config.toml
n_layer = 8
d_model = 224
n_experts = 64
experts_per_token = 2
d_expert = 224
d_shared_expert = 256
activation = "gelu"
moe_layers = [2, 3, 4, 5, 6, 7]
router_score = "softmax"
normalize_top_k = true
routed_scale = 1.0
balance_loss = 0.013
balance_bias = false
router_z_loss = 0.001
n_groups = 8
groups_per_token = 4
shared_expert_gate = true
init_std_router = 0.00831
lr_router = 0.000543
vocab_size = 32000
norm = "layernorm"
norm_eps = 1e-06
tie_embeddings = false
optimizer = "muon_variant"
lr = 0.00154
grad_clip = 0.5
batch_tokens = 65536
seq_len = 256
train_tokens = 436700000
steps = 6664
dataset = "wikipedia_en"
Below are experts of layer 5 (counted from 0) of a mixture-of-experts language model. Rows are named router (the router's row for the expert), down (a neuron's output weights, with its number) and show model dimensions 0-223. Each number is 50 + 10 x the weight over its row's rms, rounded and kept within 0 to 99.
After each expert's rows: a language model's description of what the expert responds to. This comes from a sample of Wikipedia text that the model never trained on.

# expert 26
router:48 55 56 45 57 47 45 67 27 42 37 58 55 53 35 40 38 42 60 54 66 57 56 47 63 48 47 39 65 54 46 38 60 41 58 46 48 54 49 46 58 50 44 51 48 53 42 64 33 52 37 68 55 54 41 55 49 41 48 54 53 52 66 38 66 48 55 28 49 49 57 52 51 54 42 40 54 54 42 52 53 37 61 47 53 62 61 54 51 38 35 29 52 62 56 38 57 35 61 63 75 60 55 64 62 67 43 43 42 62 52 50 43 58 39 48 24 55 78 46 52 65 72 50 52 33 57 62 38 43 54 55 60 71 42 40 67 65 49 63 58 53 54 53 32 32 35 42 46 45 57 44 42 50 53 46 45 49 40 53 38 54 45 73 45 60 51 52 56 28 56 48 40 51 46 50 32 40 50 45 38 42 44 45 46 60 69 49 36 42 45 61 50 51 70 48 50 32 32 51 63 56 31 44 56 55 67 34 62 47 50 52 61 57 37 55 42 60 64 50 54 47 57 51
down0:50 45 68 54 55 49 53 51 52 48 55 49 50 68 37 49 55 63 49 50 44 69 35 40 49 69 50 44 51 29 42 59 54 49 55 44 38 30 49 50 52 48 51 55 50 50 52 58 50 47 43 53 52 49 65 58 49 50 48 37 46 57 36 42 56 48 50 61 43 54 30 47 51 51 50 48 49 49 48 46 47 40 45 47 51 32 43 49 48 56 49 45 40 30 47 43 70 36 41 54 25 51 45 56 51 53 56 58 44 49 54 42 51 38 43 35 65 52 45 51 41 73 54 57 53 43 42 57 28 40 33 47 59 65 47 50 50 53 42 46 45 63 34 73 54 48 30 51 38 40 51 39 55 50 49 55 54 60 19 52 85 48 66 50 51 58 70 53 55 50 63 57 59 49 48 26 65 58 62 44 84 41 63 56 45 51 43 49 50 75 61 55 40 54 62 44 59 46 72 43 56 63 36 56 71 53 59 31 46 52 49 52 39 35 50 48 34 47 49 49 50 58 49 66
What it handles: The article the or The, mostly after prepositions like of, in, to, plus determiners such as entire, whole, combined.

# expert 34
router:42 51 61 59 54 43 63 69 43 50 38 72 54 28 43 46 41 50 53 58 58 57 59 37 66 64 33 48 44 57 56 39 59 45 70 47 61 48 54 28 48 52 52 35 41 43 37 59 64 59 51 50 48 65 37 65 64 50 51 61 67 48 81 35 47 52 54 57 47 42 62 59 49 41 30 54 44 45 36 42 56 42 59 48 51 59 39 42 45 48 49 40 52 59 54 53 45 46 57 44 55 38 57 57 48 31 43 46 50 58 42 48 41 47 63 44 54 48 59 47 49 47 68 36 62 40 64 51 38 36 41 61 61 47 33 62 60 49 40 42 48 71 50 48 43 31 51 37 50 55 47 50 42 54 60 50 36 45 40 49 50 52 35 59 48 65 36 53 37 49 32 59 58 60 67 37 47 46 60 45 41 40 71 52 47 55 59 45 41 47 42 59 66 54 38 40 67 39 32 49 61 49 46 52 33 47 42 37 58 61 62 64 34 54 61 78 58 39 60 52 47 42 53 54
down0:54 50 45 55 48 45 50 51 74 37 56 51 50 78 51 56 51 35 47 39 48 58 49 57 52 38 42 61 70 48 58 50 32 44 43 64 54 47 66 39 48 50 43 38 50 63 53 57 45 31 71 49 50 35 58 47 51 59 54 45 49 51 49 45 46 66 60 47 50 51 39 48 47 37 48 64 41 14 44 46 63 50 41 54 55 48 50 34 42 82 47 50 30 22 34 50 26 46 51 34 49 57 51 68 43 50 55 49 52 58 50 51 50 50 50 53 57 45 51 80 53 51 51 46 48 42 49 48 60 48 41 41 53 63 36 49 51 24 42 50 44 54 66 38 66 48 56 53 51 43 52 49 33 43 47 55 64 52 75 59 51 50 34 33 65 37 64 28 52 50 55 40 50 60 52 39 52 54 52 42 50 56 45 53 58 50 51 52 45 41 60 42 55 52 49 48 51 51 49 51 63 52 49 44 60 68 46 50 44 46 48 46 51 61 55 50 74 65 17 47 49 49 51 51
What it handles: Word-internal fragments like d, ad, id, b, ed inside rare names and terms, e.g. Ifelodun, Senedd, Withdrew.

# expert 8
router:45 80 49 33 48 36 67 67 41 60 47 67 63 44 40 43 40 57 47 48 54 56 57 34 56 41 49 51 47 62 47 41 54 33 40 53 39 64 55 42 69 52 51 39 51 55 28 71 46 42 62 47 35 58 36 61 51 49 53 49 61 44 61 40 56 39 60 50 41 51 62 59 52 47 52 42 48 38 49 36 48 46 63 64 41 54 53 47 44 09 54 13 47 70 60 26 55 52 42 44 49 52 61 51 56 40 41 54 47 50 45 54 51 53 69 46 52 52 48 45 55 56 55 49 62 31 59 51 36 48 59 62 57 62 42 45 58 48 64 46 57 76 66 63 45 43 40 55 42 27 51 59 41 53 48 66 47 43 44 61 53 65 39 60 39 53 46 53 56 38 51 43 44 56 44 47 47 55 47 36 49 41 49 46 54 49 59 43 65 42 41 50 55 53 62 43 48 30 37 45 54 71 42 39 59 49 60 43 49 54 51 55 61 57 44 51 52 49 58 58 53 58 48 33
down0:42 43 47 66 51 41 90 43 51 28 35 61 55 50 52 53 54 27 64 53 57 40 55 77 51 49 67 42 58 44 56 47 50 67 50 46 53 59 51 40 53 48 47 28 37 68 56 50 50 47 37 50 53 48 50 42 52 36 41 53 50 44 49 59 50 53 60 68 47 60 52 45 58 53 55 48 45 48 49 49 63 69 51 29 58 44 49 46 51 43 56 55 41 63 48 47 57 55 71 47 27 50 46 52 55 47 45 50 46 47 61 33 43 53 72 48 53 60 40 46 50 53 45 46 54 52 45 33 34 59 48 55 44 51 37 51 63 44 42 73 49 49 50 67 49 42 73 50 33 65 51 64 53 43 41 61 43 61 32 50 63 42 42 50 53 52 40 48 44 47 30 56 49 50 49 60 53 46 51 57 55 44 51 28 42 34 45 41 50 51 63 50 72 50 50 64 57 46 52 47 60 23 50 51 50 55 50 47 47 54 63 48 64 62 40 65 31 69 53 47 48 56 17 53
What it handles: Capitalized nationality, direction and adjective words opening names, such as United (States), New (York), British, Far Eastern, Democratic.

# expert 12
router:38 72 45 49 84 48 55 46 40 40 53 57 54 44 53 53 34 49 77 51 67 43 44 45 41 51 52 33 60 68 42 45 67 43 63 51 52 57 31 56 70 49 45 34 50 47 35 51 58 54 50 53 33 34 44 65 49 51 46 75 57 51 49 48 51 47 70 54 36 54 52 51 44 47 43 53 44 42 42 37 40 52 59 64 68 73 39 39 50 39 33 43 41 57 59 29 53 50 49 57 57 41 52 60 68 45 37 47 43 53 53 61 40 58 51 31 47 50 61 68 51 40 51 44 64 41 66 46 42 51 53 68 58 59 51 38 54 38 48 54 54 59 64 53 44 43 44 45 38 45 47 61 37 25 70 46 40 54 40 59 56 34 47 56 37 64 40 47 49 37 65 46 47 58 44 51 33 54 58 54 48 44 37 55 53 36 55 39 56 48 45 55 74 54 44 43 37 40 56 59 61 46 54 48 46 47 46 35 40 53 53 45 67 63 54 35 46 49 51 57 53 42 39 38
down3:49 53 50 51 49 50 52 64 52 43 52 49 58 44 39 51 46 45 49 30 21 45 52 59 62 50 38 62 45 45 39 48 37 48 59 53 44 56 51 60 41 74 45 62 50 51 64 52 47 41 48 48 45 42 59 29 55 60 45 54 46 49 65 44 46 48 58 46 33 48 51 50 39 54 46 50 55 52 42 40 50 49 59 53 48 52 48 46 46 67 49 59 57 40 67 46 51 48 38 53 46 49 50 50 60 55 52 59 46 40 54 58 50 54 51 58 57 29 55 50 57 47 51 47 56 68 49 23 70 63 45 56 70 50 47 53 52 81 18 39 49 49 48 62 73 39 48 50 51 31 50 09 34 49 49 38 54 49 43 50 50 50 66 36 58 53 51 50 25 46 45 28 55 53 29 45 47 48 45 47 62 56 46 68 49 18 47 49 59 65 43 58 49 65 43 48 58 45 49 39 47 35 56 44 51 56 51 39 69 51 49 61 54 48 55 47 53 40 42 53 30 76 51 50
What it handles: Periods after initials and abbreviations in citations and species authors (D., F.Muell., Ph.D.), plus LaTeX braces and table numbers.

# expert 20
router:57 61 51 36 55 40 52 53 34 56 28 64 50 49 45 33 54 41 64 60 51 46 57 50 60 48 37 56 60 52 47 44 57 44 51 50 44 66 48 58 54 57 48 30 35 66 44 76 47 44 50 39 40 55 53 54 34 33 63 50 49 45 61 46 51 43 57 57 56 68 40 52 46 48 47 61 38 26 46 22 47 43 55 55 52 69 39 26 45 50 34 39 52 63 45 40 56 42 40 53 57 50 54 55 56 46 50 48 38 51 43 62 47 59 56 45 47 45 39 68 57 64 54 53 57 46 45 52 53 60 36 53 58 53 41 40 54 49 64 54 63 63 47 45 51 57 52 41 39 44 63 71 37 46 58 50 32 60 35 57 24 59 41 75 36 59 48 31 70 55 53 30 37 57 43 48 47 62 46 52 43 49 37 64 59 49 61 38 48 46 55 52 64 61 58 42 50 41 36 39 53 59 32 39 68 64 52 51 48 64 65 53 52 70 47 51 57 44 53 58 53 50 36 37
down0:68 52 14 50 50 55 49 48 51 52 42 36 34 57 37 49 40 52 44 24 55 44 48 66 67 57 72 48 64 49 59 50 61 49 48 49 44 49 59 46 38 67 39 54 48 48 38 62 50 34 72 66 58 59 55 45 34 51 65 47 49 41 49 40 54 37 58 50 51 55 54 46 47 48 51 47 45 43 57 60 50 66 50 47 56 47 54 49 69 45 50 30 50 58 50 55 63 47 50 54 52 47 49 82 48 49 46 50 63 40 50 35 68 36 36 49 51 70 40 51 52 53 50 47 27 64 50 53 45 61 42 01 52 46 50 35 56 85 46 40 50 44 50 41 51 49 47 53 64 45 70 44 48 51 50 44 30 56 50 57 56 63 47 23 54 50 57 42 53 50 51 45 44 55 56 49 50 56 47 54 41 48 52 53 47 46 55 47 51 43 62 29 49 51 51 48 45 48 58 67 49 49 54 40 56 45 47 44 58 44 56 62 42 44 53 58 33 58 51 57 49 63 53 55
What it handles: Head nouns of institutions and administrative places, often ending a proper name: University, Council, School, government, district, state, city.

# expert 9
router:24 71 63 43 57 43 60 54 51 36 51 60 59 47 51 39 39 43 43 66 68 58 54 46 50 54 44 59 59 66 56 33 48 40 64 59 62 43 62 39 64 49 42 20 50 52 54 62 42 44 56 70 54 59 50 51 54 41 46 52 54 34 67 56 60 48 53 43 36 49 59 52 41 55 44 47 37 37 46 55 59 46 60 58 59 52 43 52 48 50 31 39 43 50 57 44 63 22 45 61 48 58 50 55 48 53 52 39 49 45 44 63 45 51 55 51 40 36 44 51 61 48 61 52 59 37 60 63 27 40 45 67 62 65 38 36 67 67 43 37 48 47 41 48 29 36 34 55 35 49 48 51 35 45 44 47 52 53 47 45 39 56 59 58 43 61 45 57 68 48 43 34 29 44 48 51 34 36 62 46 52 46 66 41 61 60 60 52 60 52 43 37 64 53 57 54 41 50 41 66 55 52 64 48 57 48 59 45 61 64 66 52 60 63 53 64 51 49 51 32 55 60 28 54
down0:50 50 52 51 64 48 30 58 37 54 48 53 49 37 56 58 52 50 59 20 38 42 61 50 60 50 51 51 35 51 46 37 44 41 47 53 41 68 45 44 69 48 55 45 44 46 67 49 68 60 70 55 64 45 56 42 48 47 59 50 49 32 51 54 67 51 50 50 47 41 51 54 45 42 44 54 53 12 40 52 73 59 52 53 56 50 50 60 32 35 27 60 50 46 45 44 46 49 67 60 49 50 49 50 56 49 58 60 46 45 52 44 53 58 52 50 76 51 59 45 48 72 57 58 39 33 45 48 45 58 32 50 51 29 59 64 54 49 60 67 49 50 41 47 57 38 50 32 53 40 54 50 50 51 34 51 40 23 62 61 51 34 57 71 43 41 48 49 50 42 40 47 48 56 45 52 44 48 54 46 54 46 46 37 56 33 66 45 45 40 49 53 42 36 83 44 57 50 61 38 47 58 62 75 69 48 52 60 54 44 57 52 47 50 73 51 50 51 63 38 42 46 49 55
What it handles: The word as and verbs like became, named, appointed, called that introduce a role or new name, such as "his resignation as", "formed as".

# expert 0
router:46 63 57 47 56 51 59 56 47 38 49 47 67 50 24 56 28 33 47 62 62 51 63 48 46 48 50 33 60 80 54 39 53 36 48 59 57 57 48 50 49 48 29 40 51 66 46 42 44 67 54 54 42 38 44 46 37 38 49 63 67 32 48 44 53 53 56 42 32 48 45 39 53 37 32 48 55 51 41 41 43 62 52 56 73 73 54 55 33 26 48 43 48 40 52 44 50 57 48 44 77 43 48 43 59 40 50 42 47 49 40 45 54 66 49 37 57 46 59 63 46 62 44 48 64 51 65 58 31 44 51 57 65 53 48 49 46 52 48 35 68 52 55 47 35 33 58 52 45 44 49 80 49 53 66 51 45 38 61 46 54 57 41 43 50 55 47 55 42 53 41 42 44 58 48 48 51 43 75 44 55 56 52 39 55 42 50 47 57 23 53 50 49 57 44 31 54 37 53 53 73 51 51 41 49 44 64 46 64 55 50 59 63 62 64 45 35 54 52 62 50 64 39 50
down3:48 47 48 56 55 48 49 69 58 50 46 52 57 67 40 63 36 37 66 66 47 39 45 58 50 64 45 49 30 20 46 54 66 49 39 50 51 51 64 45 48 45 53 41 51 52 51 73 43 61 56 38 56 57 60 58 50 47 50 44 48 47 26 50 60 43 29 39 64 50 50 51 50 84 55 48 52 51 50 52 58 45 39 68 33 42 57 28 46 46 61 57 50 42 48 46 51 29 69 43 40 49 58 46 56 52 51 47 23 51 52 64 48 52 41 51 34 36 37 63 48 63 50 49 45 44 68 58 54 43 55 43 51 45 15 48 48 56 50 47 57 58 46 47 49 54 55 54 53 51 52 54 65 47 52 50 70 50 50 48 50 44 65 35 69 54 42 55 51 53 49 30 43 38 57 51 58 49 53 51 51 60 49 40 51 56 32 50 39 51 63 72 55 55 52 43 27 46 35 51 74 50 51 56 26 58 46 53 53 46 50 63 50 66 44 59 45 36 49 29 37 50 48 48
What it handles: Numeric tokens in table cells and measurements, such as vote counts, decimal parts, times and signed values like −2, 5.7, 94.